{
  "n_layer": 14,
  "experts_per_token": 1,
  "router_score": "sigmoid",
  "normalize_top_k": false,
  "routed_scale": 2.0,
  "balance_loss": 0.018,
  "vocab_size": 10314,
  "tie_embeddings": false,
  "beta1": 0.9,
  "dataset": "wikipedia_en"
}
Below are experts of layer 4 (counted from 0) of a mixture-of-experts language model. Rows are named router (the router's row for the expert), up (a neuron's input weights, with its number), down (a neuron's output weights, with its number) and show model dimensions 160-239. Each number is 128 + 24 x the weight over its row's rms, rounded and kept within 0 to 255. Numbers have three digits each.
After each expert's rows: "gets" lists some tokens that make up at least twice as much of what it gets as of all text. This comes from a sample of Wikipedia text that the model never trained on. Tokens count by the router's weight.

# expert 2
router:117119124129125120126147123112115132153142171131130154116126143121169159138105151141142136115149164133124117148094140092134131133173104101162148090112131158110126154168157115150146120155128150132113106108088131111142109108112131146108116168
up0:095122125177123112098093105133105165109152105116148155150104143149124110148083132155118132132143098118120135144092131141182142139067129123133120133122134162064121147119136122183096144152115172101090178126158107150113100091133111151111076119
down0:175124138143169142110137158137143112167132072162128116118122118111156154116168117097134133175159153121077097127159111140104073166137154132106090148092114090092106110125114164106116166116145119156148117108118124150158123109105152126129194099
up1:121127127142142115095145163138165164101135077140125163118125123172153122108160108133165118106153170093106099139138117124128147128150109137143111113121143138139101139122159099119131125154159133131112137126145113106127144132134127148107125137
down1:085113099116152145122111093106141105155146152093127139083145121135111110114136136168105124163166154097109143119103125181117094131109119129117136100093136125124156107103124123166129113121096113134138107113099128132131122104131119073123122127
up2:146108168161144104107128120132172115152141135109115151096131113177135113159133087176144168115146150141117105141157125143107093133145130126116111129077103175121111126136153097142092136128146162111130139106147171101142137161095113102094131104
down2:154129064152165093111139112090120106141158132119083143081146105135127112143139198133098137153131179144172132139088125099119130117130137129155125151166153084111164136159119100102162097148126160136109160124138103130111129103088140144118109141
up3:125107096172110112111136141123118185169119134119169157141122130115121150137111156152196103160095143199114145186098093112137146111112138111105127156093140130131126135110137117125120123130136114108139103138165120112126095156070106100085116093
down3:158128122110111100171108134142084156145101179170158188118123159148112158157120157130140128147115127105124128139126129117124126132130122113140145149092118128099135098131098131096149103126130152132130142139115090133156121117174144113136093158
up4:108123085128122128109091143089121080132155151089147157138091125143151098158100109155135140092106139138141137100095154136128099104089136157125106122122122116114088134118145148155108109127153127163162126079148133149139134152125122095139100109
down4:105108146135129110147104127121127152118122083144142087117119155081133149125117130120160133160074117160128120155170064110147143150118113120089163136171155138118124134115153106119134188102139173158092147150111114105117160129097096148099157142
up5:145104148123124136144160135110145101147162145146137086104142138125132139153132135147138093141144125110111128155099129115194131106128089133163132106129154140154103115102117103106127153119153141157128122109190160131120112117103071152122150119
down5:135176147131109122077121110154118107090077134090138139129120107158097072096138157110101116146140139130138099141183118143153134144115153159135131162109078138101104151102115118142127066124132106129150126131103096129086101127149097118136134150
up6:123100137188133089136127121088129172151131101174132124108142125144125124114148114155165158114134143128148106118122125126114106134116129132143094097119097150122146095159175121150120153131173178152096137111130112100135133138083094109068105130
down6:119149102118116099090104111163091123136133129132125115075111098095125127114114100076153130112152097100095138156151145132117112152138113121120152127147148120127091148126094087138090156124137153116182112192156125158108125156105149156175108141
up7:129136157105110108125098133172091169105127157122116155124130079145132114142113124141165145149148097169153141148139116117133097149100095117149128119069143137103121137116131179145158112175136148135107095120125097115126153105134165143079100134
down7:098081081159099159137130120130174139131162074097134121140127115090142121085125113114101138136128108094099147148121140155100156158150131086139103087142089118116154125127130121182115130150119175126117159115147136116130127112086153124171076135
up8:177126137111142126135102117154112172148156132096147046085131104126159114138114127162162132148135136089109118130160112126069139134120149131114125113133117135099118108144137075122091143108119187116146091128130138104131094170132099113113125119
down8:112101153187118133158147141128144107085118107149124123091139173138097134118153114121041142130092125169134171117121120152147122120100114136157126124113147136113122145125107137092154113112127107115139130111089135149097123153106146167129132135
up9:169124131140105105111117126120140130115091116145110169164105128130156095135120121189133124093105124129096131089074136100141124072128100082153110136132137143096087116152123132141109137139136154097165130081136120109181152092125119123100121143
down9:157083105098136121108162140128128099150139103126137112123145121116127135104106166156106108152143153107093107204137129116107077159114121141118144149128085136168136134062097125093122112123141158155134124126106120117115115165129111104152114099
up10:119058164118097121096097123113143193146135106149153129115148131162152133131168097130156123112116183158119164112093139110101131112064137127114163128132116139099117116139176151104138178106122118120098094154105118110125149094106119145130102134
down10:107146090148143121135110129142140138075099100080096142105107078141110106122092135116113127109138104142107124139134108133160133135177082137149144129123098131121126104135151077090148128133118112135140153154118159133124139162185152120071128127
up11:129100126115120126102119122120154145119141082164141107137136134136140130134115106126119111108130150129107102144077099134115121114088153169109165141146117147097140148161209125137144168125146125136119135117131105128157115160101119112114144156
down11:123144107140119122137134130144126090086096138090129153120118123113097151147124118148162154113191065137160143144124144139120135132145112076119112125090116137129146127106129138125121144140123117154166146119116194156079145106153145122146112103
up12:120178165111147097100127116159133096110117160127112145140103108143143118166096102127132136131122135141147146145102142093138122158151115138151142117102149140149094122117149160158132132134098134131092170149132126124115118081137138104139082128
down12:103162075132125130111134118105136127137135091121155121139127155155154120167172134126130149138134114141125090134152117135143110127086117171118123164129121138123125072081104140095168093101117124128120096117128107109116100137124146109143091155
up13:147138156178132140087134146115127130119140135140125155113137140128133072156123104129115100120090129170135109126087137158116177107142157090135163131088121120139138105123125140135099098149124141117126158140126150148130103158061118112115090127
down13:161149103101092105141153147117112145176182128165132142147109169165131140106156093140118126099114141137144137144160147138146128137136168145108103112135132185148148144120128100079121131128131073113117133156120152102109137152153126173130134134
up14:099124129129169118116142156125128117170123107131180149088134123086138158154149129106129124157119126162123130134126150133113102117136142100118094105114117088146088118163168108105105112171116137128085083132123129079126133091139081105111128139
down14:152107114121168115118130091102129107131134143182123092106111159135122102115115128141144118152133123150116152151124185097121131150145160127136089095162145130111126093105119121132158177105156159144169186101139132166113154157147109135142133141
up15:112124173107115113109142130118102138120135136115107147149154122165172118100101100146145178120122173140089136109138114126093131143125141099140136126133099150120156143132114125114158152141136105131113178167166120109171134108123084124108141113
down15:114111097152121098117154082133147131150127126136155114125120089117109082136119091170127095103134100100130101148099109103153134137130133135120152143101169144150154102131127115106117101101111138089097136156165150096106158167095152137116127161
gets: "'s", " the", " his", " of", " its", " her"

# expert 1
router:134095143122094100123108161118095184105087122123112125147085116154137120110171126127146149145134120133127145139128144118131156116109139106123077159099122131137135084122097123131163154122119136116144121117167098120107169163144115094123137120
up0:137115135113098140129045152161118129115085096125097090101117105139152097113131122160128121139133148124123165163138142165142165097105145153134159102132102117107130094132135142192148152125121139079153127118183155121140110113100131137136113114
down0:158140133122132116069165128154086153123104171124145126171171142085118138158099148122115127104143125126147129137127117112115137132145098131101168147099131124125095137141122099048129136138107136119151106095105094130120188146125125113182117109
up1:147090080132149137102096094126128124145137141104145163118149073112165146130087126157138159117110118136107146105158148106097134120132116130162116085126114100132120119137158103127115163104136148146123117058146171127145086141103146142145082136
down1:139110140114106178126185147100122175126071118111143165120155146098143123124159126120062113121117107119140168111123127111176099120130161161116104129126153143127081127106137125090130111135102099145126115156118109149130133117163102103129151148
up2:138160123152144121122150135160117143131143101109158124117135143141112114135134112148141119157093135136134132144133131159096148075116117093121101082144108072127085113156120109105125123124138133110133125145165120152127126122117137131110103158
down2:124164106136132151129118143107121079152119119155094115147114138093156125117104161138147143129147146145126082128150143113158141122125140136140142175092143152125137128097132121153098153131121122186122127110130095146149130132181129140113142129
up3:118126148104126103131096122165135138107125121119133124149139079085165121107122114095150126172109138139117137166164117126139117141103118104117145143138159123144107132127170116118143121156121115117146153159110128134151129086099140154098097155
down3:116124129130145113123157133139109177126095124121154148159166152083128150154101143132143135124172137154124114136123127136139140109131160139114147134103143109106145159122125087122143130091110153147091108100151095132102116157131122123111131103
up4:128131114135148102109130096117133100109120109144152163148111126126096132132157130150189097121074134146147146134151127103109116094155128094113085139124131098155081099129130151109145135117168141124130114147182146084132144167137102109124100156
down4:129179174145134086124068110151081178097116162117127090100174142102151118168111130139139142100119147103156074143132130134129184113119095139115123189130120166107145171118105117150097160161113154122076091088100143147127148105127118125108121108
up5:130112119059114084116125093153146138140116134094112142122070095153106162126102139144128175121146131105137145107155159156094103104090136122158121099115169118136123135137147135134112092157178152151146100086113110101117139111123124135128144159
down5:130158081159149119134131120117118117145122145139110125145135121128131091142054113121153085125153136094152107112140131153104102142152112094112113096101163112077076135128129075103123136108123151098135114147130104176119095125116124162131126111
up6:158141155097114106141133097123166138110124118148149093143102142137133119103119132143131152131124130164116127144095140125099115120140160114115126114157152134126149101145147123154163119127075137132143111147142054129144131161149128141106142113
down6:091126118087112172144150106111186153122162168135122154131123118136124127105106152159102121091141126156137109112141092123120161147141133140099164125171103136089170168129107100137147161106113116065123140101143121143116118136146119128155170213
up7:128074154144067092126077098158153167127143141116162123149094152057112126128110110193147116153138110155139099142140119102102097085068124129117177124135114082091125143138112102116113144132109150119105130106118133147126160145080139165090087132
down7:116151139148189165128165145111120145174142157161100115131161118157124140124111155103085173124092174109120175126119156161156101139122110149137127105117107150131119152121129121090157143132137073144169148150079146089145089116184133112143134125
up8:139144118112111132085120146141139117134113103162175146160097147164110110110170087127139111156085139171128158106139129139092140130148138130094115108134109107145113121077096102118156142080123136118133119148156128085169144125127147156080118118
down8:117129120127165137112155111149121114103175074114133147134094104114136110118094138115100138104138168099113146161141119136142131160165127130154134163141101157117169173133154112130103096093142165157153123103120120127128111113138133096157129138
up9:153108141176111133089152090128116184108129143115123116150119117111130100142129113112154077153082156111114138139088107135136109119118142091115096135142101095111136138112093149137130121145110113145129103162177150101141126116091060170130174152
down9:124170173159106095133128133157093094121115128148143163107126146145121139133140121122123141130163095121132084199148164121132128120128114165102157145115121142166138120168165099108173138086142170094140129101112110139152122122128160112109104115
up10:126127172117151118129092143084117131143145072157115127155175058134141169144150121153147102138138120125119130120143128113152101130157143139086134108099159154136142139131115099123153118111133133141111128148145127125098145127097131119108134137
down10:136106128122127111158140147163123147135154128113165111141110104128107130073163125131131129113140184142109128150109141108121147140082108096124126092113083108125102087156135158160136136137134116097114121134178140141119081111153143158149109136
up11:136140108084094090130118082123112115123090143135126114120143104127104119131124140140167171141137159125161147095130153155099130141170158130130142138136124129147107137136118127089121163140123140096099117090102068121163157137167128090121149136
down11:088145123127154124134165147092110102087201152129146111124135104140122128101137105135136107093142132133100093138146130122132140130135123127120085121155167148099156128168136108163117122126140140127146118111129152124149113133115162149119162121
up12:127080137149083126097097112142134112128145102140153092072144110128117110121150128081159129143094178195144165149095099152143118136102123112113119090109138141115087104134134101098143176101121145092138107126158112155150160149128110112119125111
down12:122159148127129121150148128126138095097095166130144148168109101111107101120128107119128117143150114099100134113098124139142113138108150132138134152154131108134155080111123139159108124107112108159105156105100145110087102152124133148149126149
up13:156129136148166123150119117066145146165132157126100105172150134140133161130121142127128131147148110154097100101079151104126131141156158107151094126131119089125106066163122143129178142121148100126160133084098104125121164144102109134139137133
down13:108111102084105145091088098148110117132127112137112128142122152158101072132125127120146066162116131141139095138158092122104151125113137133140155143157136126164139162107076139145106092147101123104094129109086110139119117134152120113127112091
up14:140109150124159118136138161134159154129130133122146105134122157120124138147122121125143167184127136157089099151105134141138106124107128086059149087086129135123103103128128108132098142120159142109117131151155157110113167168107114083100136094
down14:080106130117090143148123065086092118085140124107159146128142112120127135108137116131092103123098158138094157119133098112124133120175155154135097147111126118140118129129133146133158107106112122145132126126148112097112097145133156170148140170
up15:139138164157109089099080143150118149095109133113149109141144128156122130100119132087202120171108107163136080115087136110103152115126147102133110119109146132114169110145073120154104140145112139133130124101149136128132123106121084140128157147
down15:145129112094149149165120121129100132141108123172148178087120153119108149171119098143153122134089129144136138113110098127157118147107134112122143090135119129114122169129127108098175090153174135158141165121124129124092171130095080136090096131
gets: ".", " a", " as", " is", " A", " was"

# expert 3
router:121162099154186147134128111135105101109159155062167148151110104114097143136124152143147089132098156108104137152100122129122130144130146112118157158119125126154153096156103140125134113082098126158160161124101130142135129124120129065108105130
up0:117096122147099104107106084176149129139150112106148135106119138127137129109124147139145153124177119145083100161164137092145136092087108164130149131101099127094138119144178170131078121111121182152114103141142112155153162143087126118133105150
down0:121173152123138109121121136152105102128082143154156138147116090136113169154094144103144126102118164108110116159104174164171120107109133105113109120141124117121146096095136163142145102121125127088172129133154128153131152105158140169137157137
up1:122085141110116115151067165092095150138118085141149136096144111118137158200128143109144137097079096118111103138139135096134124122140117104118168103110129146142131084077163122136143128139120130104168151107097116089120156113110121150091121140
down1:128096101168123108130147126175145111121146114105098128097116124097118142087110136087151141155149100139077136140127138161136125130150129145130130135163122128119089186138121122143110115126134160133106111063128148155112122152112124157130155094
up2:135140162133145128136137165128131157083134079080139141112113134131129136145135120156131120131139147111155146194132118158109122132124150120110146139125100078150141119160158086097105148110133152143133111149128108151074105149101152137095122145
down2:147130125119115162107130142152107106154094142180090098126123143154147140105154141099134125098124143133125113106093106131151151129128110129111110140086150148165137162137127168157117124144115141101122124144128147115142107120177094131166067121
up3:119102132120145125093137090116104131101106091134104196144122107124134130145115150158150113103112126131137106135117120140139137096114141123134097132146134133140192080102112107189149125120106121120148134112116115131128142149153149130134123115
down3:168132134169104129149133110146131128144118133098117092161135136136141101087142157138119136112090149142117086140131106153105136145132088141148149116140143160144115149141120107148113125112140099136144108068089137162166129088081139110155106101
up4:133134134140062136121175149137127165107084130099137122121156128119162131173138098175128128173091128140105127171105148128149147098127130074134105127128162114126088025088135123118102146136106143145140136153142102123082120196130100142126122125
down4:115163083154174139135102133152119116101132174122124104163105113102138135120120119102173103111146129153190135115121154138100161135123161124141118114169096112090162181149117115100153119108125100127109118156121132159110130129123126147171158086
up5:128140161138100115153145150131116123107137124136161166124153140125122148096141138158142120159118175133088116140119126135155164125123165134148075132127166143138145087189140119123120132154124170144155099140127103064182143115125161123116123127
down5:106167096132107170145132099094147126154174128140130145124066120085130116102136117134161117107111107129183134132101173118149071082112166104146131109154129097158164116123115114114155134114149096134111156114129157126136100127134148122080161105
up6:119087133158118111113090136095144123170133159148147125151152130120150114145140118130132109130172119128141160138127142161121101097096135145128158119110114130112132113145193149113114148113146158127126111157148110129136093131071151109106080150
down6:136104150138176111115160122143151067131169094107098117080144100131129164108089145102150161161087125127116163112169135115130153108138162097123151112120170107137121074081133094138094116112141116132131148158155084100170131114135111136134144110
up7:159117108135125112100131123117093098104166138117124127146161130138147135160160122175163182126127142182130086140156161116075146094129156148150142124160091159148142105142150169124132136122120142119135106093158120103154118105136116111102118098
down7:112107089116120111163116136124160181096170122128111125117128098091119128078094165112143166140156095147135139166113151116125137106115088122118127085131116137110158125092156129126117138151104125109145132102133143135111112128172105168149163129
up8:145114135107145121073140113131126172128149110141133159164080141122102101136191093139148095133057150164132131174104110131148140123105160089076091168112135114125128133114098107148162108105122109161127132140148119130136151142125142150107108108
down8:183156161068158105131096098149075120104116172103138144116140096152154121150118083131197112127092143148126167155103148145109128117133139150102179104137128079135115117137133097149177137111120152165142143116125117121113106088109146125087115110
up9:102140141117127126131130136114104135158157121133192157078143103100130166191153166123133174148145170121108112087075103161101097132122142121081124121119105111126149085113140098130142152158108146154125147108123147126153132155098111149129096096
down9:122151101124113110128163138151129158149131084092128102107141111117127112139108087127153112106175142152124075132151170145150162100108114089104128099176120141108132111133103148142126114165128107119118080126126170057092143129145126122113118179
up10:137132130121126136125143088117114117131094111136094127095144151111121151100160122099130134111096133108113134151110087142158113133106117125094081151122138117119122096190106079112075171153136118179132169161120102127142162166089151145126132119
down10:107130150121157183145139151169152154143128135112171098149119142146100121139063140161183105117165103180138099161119114124071169115127098154151171143139131126149139152102111158156152100125106101107114111112107169139087116113133135105122114140
up11:119094111080117117137088150150084126115119161150166121136127101128131155122135111168133136127162147144110139158148131091108112115073171120097117101157121086144156115137132110123160138172136143155155084131137120099129117096129168160128139158
down11:153124104118108101123124098109125118124111114106081143135089145140150139118147154136132129110111105137140118138138115168140083108109100115127137152141155155125130093149124163140149156113122159145119120096111163101118082150135140154130081153
up12:076099126127174140101141084103148153149139144098119172156146113158126103141100150157144170136135149141092145143135138122125127101065108127132140124149127151086121092107151119126123114106125151113130091112134111123092114141120161105096065155
down12:160138137174141087135125176188139107111112124163116105125128157104101117137130111105136097163135150120114049105142081148142118174136133108118094144083109118171142134134109127159118144148140133111128133065108114128192148106129137143141125111
up13:105123123090132135161102130144149104102096100143166182155100155100120191133170127124126110136102165135134150166095101167178154127113148096091122131091164139145132114169155100091103129146141117163141098122111121136122123147101147128096119126
down13:132172180161110152112132139067094158176103124128120090133160176132148128119111118159174128107145105134097090117131107080093125134155106135118131154142103104156159152143130116174175122119101113097096112093142141111117137135132138118134153123
up14:182145120109141136156115135092112126148123147085137125121101113100129144130121129161120132153070134117156113123112140148141150117159160117161142124111114111147117119196120114131141080108095122157154067122111128168131145127143114111162144134
down14:099111139137113150102102111183090139131175142167104117152150127123088151103103154123119120148141116095151098106122130115124134110132165165159098157157105126158119098148113104138088178151127138128141136098135087103151115139086187111155112111
up15:121137092130059124150121109140133139094169132122149124121079106153119105192130092141145172114094136111120142152103096124161097119103154136142118121134123093127136160124134151122116107141120142162137115140114091119149155105132092095124155137
down15:133111128139132116077157132113133119170077143125129114122115098129103145104108135111099152145147133129159129142089172113093118133098113099089093130121142096132129160084103091118164113119106135104108178138139082137117110117117108153101154100
gets: " and", " to", ":", " on", "|", " by"

# expert 5
router:153131167120082111111104141177143132153172116111165112168063122134139132132175093111152108143137133143121156108108135143121127106072160105094127112137122109139100120130115124090111124121102154148101118144162094150139119156111132133129115132
up0:150128132143140080093114152104127128174126107079104138117177139127125115131124156146168104164148123103147098123144168159108101091144135105114144122135150129138074104107155133123125140093145139132109116081147114120134109122178136097126127106
down0:101124129113100154129122119138151123119099147130136155131070136141125090132120069113124151115120109119162163136135105127135097105086113187078126106161154107104090094111109141129142119105127100105143113078142129094142090077138140095141140138
up1:137104104126140140110103126133126131085182088130168105125127079096112074153085109151125120153104143092127125175164152152123139120113117105140145127171087128151089109116137108128136098098149119172154193131126110112158155115115113143119129142
down1:123113161125142127138166139105092112156096118104141125121131143141125135103158132114097158111114161137111128102101146122104123118157120200122093148096131134108114171107097149111177165146132134104111092113116139148088147124130134096116135128
up2:122103133141087119105127128093114153112117112089133126148096120063125144112112075111124128137088151178123106175127150142159160115122161130118160121124110129151090071157112122148110141075139143144149151137111132117127133130136130124152101141
down2:137130124093177133091114141120108086117152163168117171128137181156140094156133109114132091104165128116118118098125150133152149147107143133179092122142106087105154167088089068121148122167085105100077125123146123176089111114078136164127115104
up3:158126143155127120066113094123091154105081111145139144174182119147090113110119122120146142156121144141124150127139137149141189138132081119135148117105112107156107117097145146156160124103141117164182065149156152124116117150138117106136141121
down3:107141137118138136195111164115146134148153091094150127100129174110134136110126142143130116103120139124096095120141167101100110077106123138088082165136130143091145116145142110150111152118099140079084160070140152127126135111134151110096154142
up4:142181154155176109149135141135137161096148141119146125152181136113160136136124101115141126161071128129147129121086091137168112145141091151137109117146101087096142121144173124153111149136117138174167125135160130103131125096134107148062100126
down4:125102074115095140093116146109168119186121065125115144107108162162135105123113102147101108151140147085149147135149099151114140092122140168126102137127119142109107151135118142124119144133126139130121154132118080142114095147126155120164155082
up5:122133131127133099106115117125115140138146115081148182127134122152124138154142108176172120139176135149127131143113088132133118151103140146141131149087105117144104124149128150144129121112119157146149111119161125134119128124165104110124084094
down5:152151160127139091154117137143116117108125131115161078090139095111111133105114148135146169146127163099122091191158152105135125133135147163114118115113127139116139120146129131117137114149100147134101195127157128112125104114146134101098158124
up6:169131104132142120100149134111132131178151121096121147125134148190140137146099129144136142125088139089089137096084111103091119093102156194098090105156140160089142160147155095124134153156149140182109141105119136122150155135091127123102116127
down6:138112166154107159133116122123154111136126114157095123151127112113107161127124129108127119157088112157131155198130142185157143132148128115160141116124104126103118119151132150113104118146111116106115107122141133157107131147098099151088129094
up7:163161120114143148141143133081159112148144123092149139168161065122138099116073124154146125138097127098132123144071139116141188111124131166130140154146127167107151162107196088076100155083123097140150095134107110132102151128112108109125089139
down7:101129118140130131125168108102141147125135143154145155089079159133088123163162129156120086136137138156106148163145106157159095168137135084160134114126155120169116151129082154134146095155173152136144113123103133125117126111127139148143135115
up8:128125126113144126102154123100113098109114144111116131132129104199103111153168170117136114190099137152120157113102069108170112153138145119158141179125136119120125121144110134165158098095128129165173148120137169113168169090152104109110097154
down8:132158148132187109150107124123153141159126106155098122116123141122146129122088058131136109106163160146099099146157180130124127162111110130133113107112110124123165107113127102125106168141145121108117115114114078136107120143121123182143142119
up9:114123158145064106113087134129114154161109115083170132120132142130128127095163107134188132137120129135171124117146148135124125151140132102119113140106093153126062103137178122151145129078146147154092140118130113138106110138101143136106066130
down9:124142067109165153121125130126114113064145136128101073107133105146133125137094130103096123133153131106112134147122113130142118140135127108127139141192119143145183135124113142140121128160121146098109092125187162112142151108100069105123189144
up10:108123114132119125075123143106101130140158121129123110114142136117117129109116098108121105118126121138175161151117150157125112132154071165186120162140160109101092109167121160152133111110149149123109146095097137103108142118131136146125137146
down10:161124133079126160154116086105123095135134149159121142094127136137131101138128150113125131144160118096111103121157091121111134114131162112110108135135078130165133166097127111120147150146108149130115121134139091112149151134097107130106145099
up11:129125137088129127138072139077135149143124108142142133152098125134081154116170085140118110111164154184093140110119162099128116134117149169144118116123091138112142147171177161090149149084138130137167145150145094124145126155120081087114150150
down11:134127136125152111139154094161122129106111144079101130145114120149138086122138165139120139136097123064141151145091111141130176124114115122114125156117124154129140117084104103152120119167151105134125156097169139159100141095125135197133086103
up12:087145148128138135078128091149117087190094178096134162125122136138120125150126123101138145104100103103167142198118137175105137124145104115144163095111109091128103160129123124125103151126121156142090127104112137151084071117145157121107126143
down12:150120124145174112172132157111121161129134078166132134107167138141151109099126120138163135146123173131100125079130126124147129124102091133108108160135149158146163138145127149147131137143162154085155118101142123109149175091100124116145128107
up13:156091158127133139152122102098157115104118097132138122138105120170123126100150134132108157142137160122110117192178170146143157112144166124138148107134109140143093132112120113128147168096101154100173104120133105153109150146131131130165119114
down13:119135098114122151141112168112154092132128150078089139129123115107141105143118128161118098099112158168131142107134155146143127118144142160149116138097127163129094087192120114140116139151146143148096093124107149109129115123118150091105101093
up14:174132131144098107089109137168103159162115060157127114137105152128148139156115157132129132155179141170130113144112133123152119150100159102108123131093106155107108096114125162123083114095132151158117148159107106121148098103079091076140097161
down14:088124135166144146136116146133189114116116144087133108138151130130082139150146136097168148114093096086095149161169109143130131106151133081129148094141114119139124095143107149138121126118137155145157089095115135113063170132144165107163163125
up15:154116093126162097128127151075091115105078158104080086130136101109113137151112113116147135138120111097098122134124102168141096138133092103116152141130085133160168165116108111144119150109102126113140156129138136091115132112184096141171147156
down15:141101138139114168121126115147143188132141093143132186126170118107148097122105127129104116150120140168095109147114122114130122117090150165122127167114151159112108108130132105130100134149163075079169095145113145151144092115114115130089151143
gets: ",", " (", ")", " =", "\"", " 18"

# expert 4
router:133112163136138090135126150163128153135149108151096141155134100131127156164130119118161110160126107135097118119102109129149138115086168113098079106122156107145138104101113133091072148140147134164108113116142065114134110104156094171159142132
up0:209120148119149131099110105098143138096158105105128117156117091153135128141113081132162150133106155159110139132101132112163136112115135115131148128126120123126139113132129119134074099152131127137099119115170136113174147118123112137136136137
down0:112146107138071149158092122121106110140137143151136114178132154111157124137143149156126142131097103103147146109137098127126137116110149150111128109119149114149103146103160106117156130122158063143142141148104105115139152142149119181108153127
up1:156097119163080120078078127118106130112119145129126165112135117115163116166107093147122142133135095130137113068127126116105069126127172173128129146147091144079067101119109125144134118166125152125086138149119098126156119100140150075110146159
down1:088146108118169097157157132164146152132147101113115132074171153162137176153096144139141133097126170127117121154048141132133159165130100138137143132077121120143137141127117142159147122151131170098143110148093147091114161133128105118178142112
up2:177136129103117107149137102098135141094165142127152102162120130174137140121128098114150145142123153108086097087102137114145106123125142121154071114125102135073122122125133128130126115131143122125147107133197106116136128098123079140102133116
down2:134124105144060124119095149125126111143132117129119134170126152089178135127132144127150152135110097126140137129118076134092111109096116145121159110143123095157111168111135116110129179125153109192117171150098120132147154140118149177103118129
up3:123113115096113142131135082124132133100108153048144107149096123093116153118157109155131117112128171105125184131088155151098101106084093114129139137126118122117142124137119178126105134099133112113174150112148145136135137110114109116118083142
down3:118125105116161081127169151131123103138120100119139126089138101133142155117140108093116161123141144125139110120111153117125133165165104190071114154130144090094158143137147135169138180169082180113143148135110098097129153121155132118163110120
up4:087165138150129098103159133141116143165139134143128150094143133139123146182169092123146112101177166161114114167143160141122131134138123130113145156135104111171124068147100093136120148104129163157105128103136146137153120186117111093106124115
down4:111113132137110145131080115119139082103117122115138102144095139119156113101129106125135136161099129145116135081071090138149142115121142177192132138131136107101122131104134157096117139134127087154142128153145084166111116116145157141122128139
up5:159111109163128115079138128145096138135145068146158112122155102134114148141091134113175137137108139176173082110092137134104140132164080135124140169139149100138128097123166074132143157145119126146112073103118135144139147113128083145122121073
down5:121129144116117172164110169077145126165125111149093166130135109091168175129166094111170116129123117083112154103135126137156125130112139102107146124086154108120133098127154107041145141119110100093130134106119118133127147109137141124143154138
up6:134160148168141112160190108133127125146129155096147145122108116140153145157111089131141127157119135147125108157099138123144096118160148101172118142145105146155109140186115116149103121126113142162139111088118113103126148115135088086064113115
down6:130127087113134147128120129132122088098079143126129143156123131147163179124147133095155147112096129129126105110108093113143157118161155125115100107104126153135134125084135136082133141108127091171138110115123112164155109170135174138137104122
up7:121143168110136128156137107119101163073165084137148115146140140145140114126155102100115158137131137176115129171141146134111118161188115124066136114108127109156102104133139161124164146138125115130094117151155156122115188182130145124098160123
down7:124113143152143138096123149095127128157081134103143115121135109118148145124116181113113116161160153112123121132147155091097150136128126122141144096099132152094141136128161135144132138122082124113161128133129157124172115127167108057163095152
up8:121167116151144136132171131105138139174146104100151130127140124110103158160097118147164102137153131117148126138112086177106145158120108076129181128117130147104121124122155093131088122133118131141110092091120095104130120100095106139118077137
down8:153114119116118112091129147123135129176116144127080147092145098089136152183121120116119147125180134134099087131147109128112151100151130118091080118096139095114135171185127139119105165140140152118141121122097182141102084126135106127153153103
up9:162128132134118134093123164084114115137108126112129112105121099114159155159112110131151145119146167159125165124121138159077140134132126103142176128125121110141117100101135104112105148136138134127168082141118124099150129164115115123122159141
down9:091157091157137139151104132126153135165112127144121133160101090135105115108150128145119093111175088151118106105166125124151112081136129125152104169135121116160144117160133160093085114138172102106146139119141158136111120143103131152098166117
up10:134092149143110113119120139160172150184097131131111146115148173123165139205138153122132121107111126153122156120142126152068118100130104105134128084103124111170107095141153130086113123130133151147132146104128088100122138131136137119133121102
down10:126134113096173172147143157135101122104110149096148108129125111155116127061125123147122162132132125127127134162146172096114100135149136126094122128147117147104123094114130120153138135141084090072112107162148178154090105136104144123118121174
up11:131118137151124120116153141119125127164079098141180107109150094065143165135152124132147157094112173165147134118101129136099136117124107112122135146122104077192066110100126108141102152124125139134153133105108134101162133126086133124101118122
down11:141148110134213137163121150151171151155113126117108157110131076144114154106098110119138108129149126123111082119153169135133114138146099099097117135108148107135144130156143173095119092128112103095113096138101171146128153143099105124108131131
up12:170079129134078146076122109139147103187071080127134083154141101140145118162141152136161149112102116169125107131143140130124101075084128071121161135145095156093109158099114148112112167121067103122101081119124135109119120126145099139139120158
down12:091149091135107117132134132155124135087150096156168175152130076138108113105080167151147128129159164101135130113135121107128123188177136136155144167138112134170157121123124106161135103118131137119155176091138143101171109143105124127126112115
up13:124119117117151126144121143100169150123123090125102116158126104120174117101124103118136112151099150126111064089151102094100119097115166132138056146149117124105113138142171116178147112112124140144101122127132145104135121095117134129112123105
down13:117131125090119142076154111145118073169129128127125149125111167136137120102152125091118164147143098123130153132120114166122087111108087141139178118136109128194103139129101113094114170115142148126135183144123130148096175127149168156097116128
up14:110095077118130098093092121154108112161085084049111146122126123134134108107137187150133112155154164192114121120104151116089156117123136112110124137097125129060155111144151145103143175076121142115153128121150137112154098157165106095130128124
down14:128139122131129150118109139075112126076140141175163144147106150136162121138096079088130128122093118116129146127131149136132105174148108139132118119131111107093114116120120108142159074152130158164092176172099176151103110138110127134104132141
up15:173087109124101124092085124115149144131146129135121093134170141101147137138132108129166123117042120148089128103075111152101107111127137111125091156124151103123116134113143115120138190138129127111085099114123106139118106146115161145099138113
down15:077113098138092117136130124129136161157104109145118138140128096165134107114088133121135132120159141107102156117103123115134130129113103135104174114079115188162156127117109161106070123168138117160174179097131152128131137145136123182161159134
gets: "\n", "s", " that", "es", "ers", " which"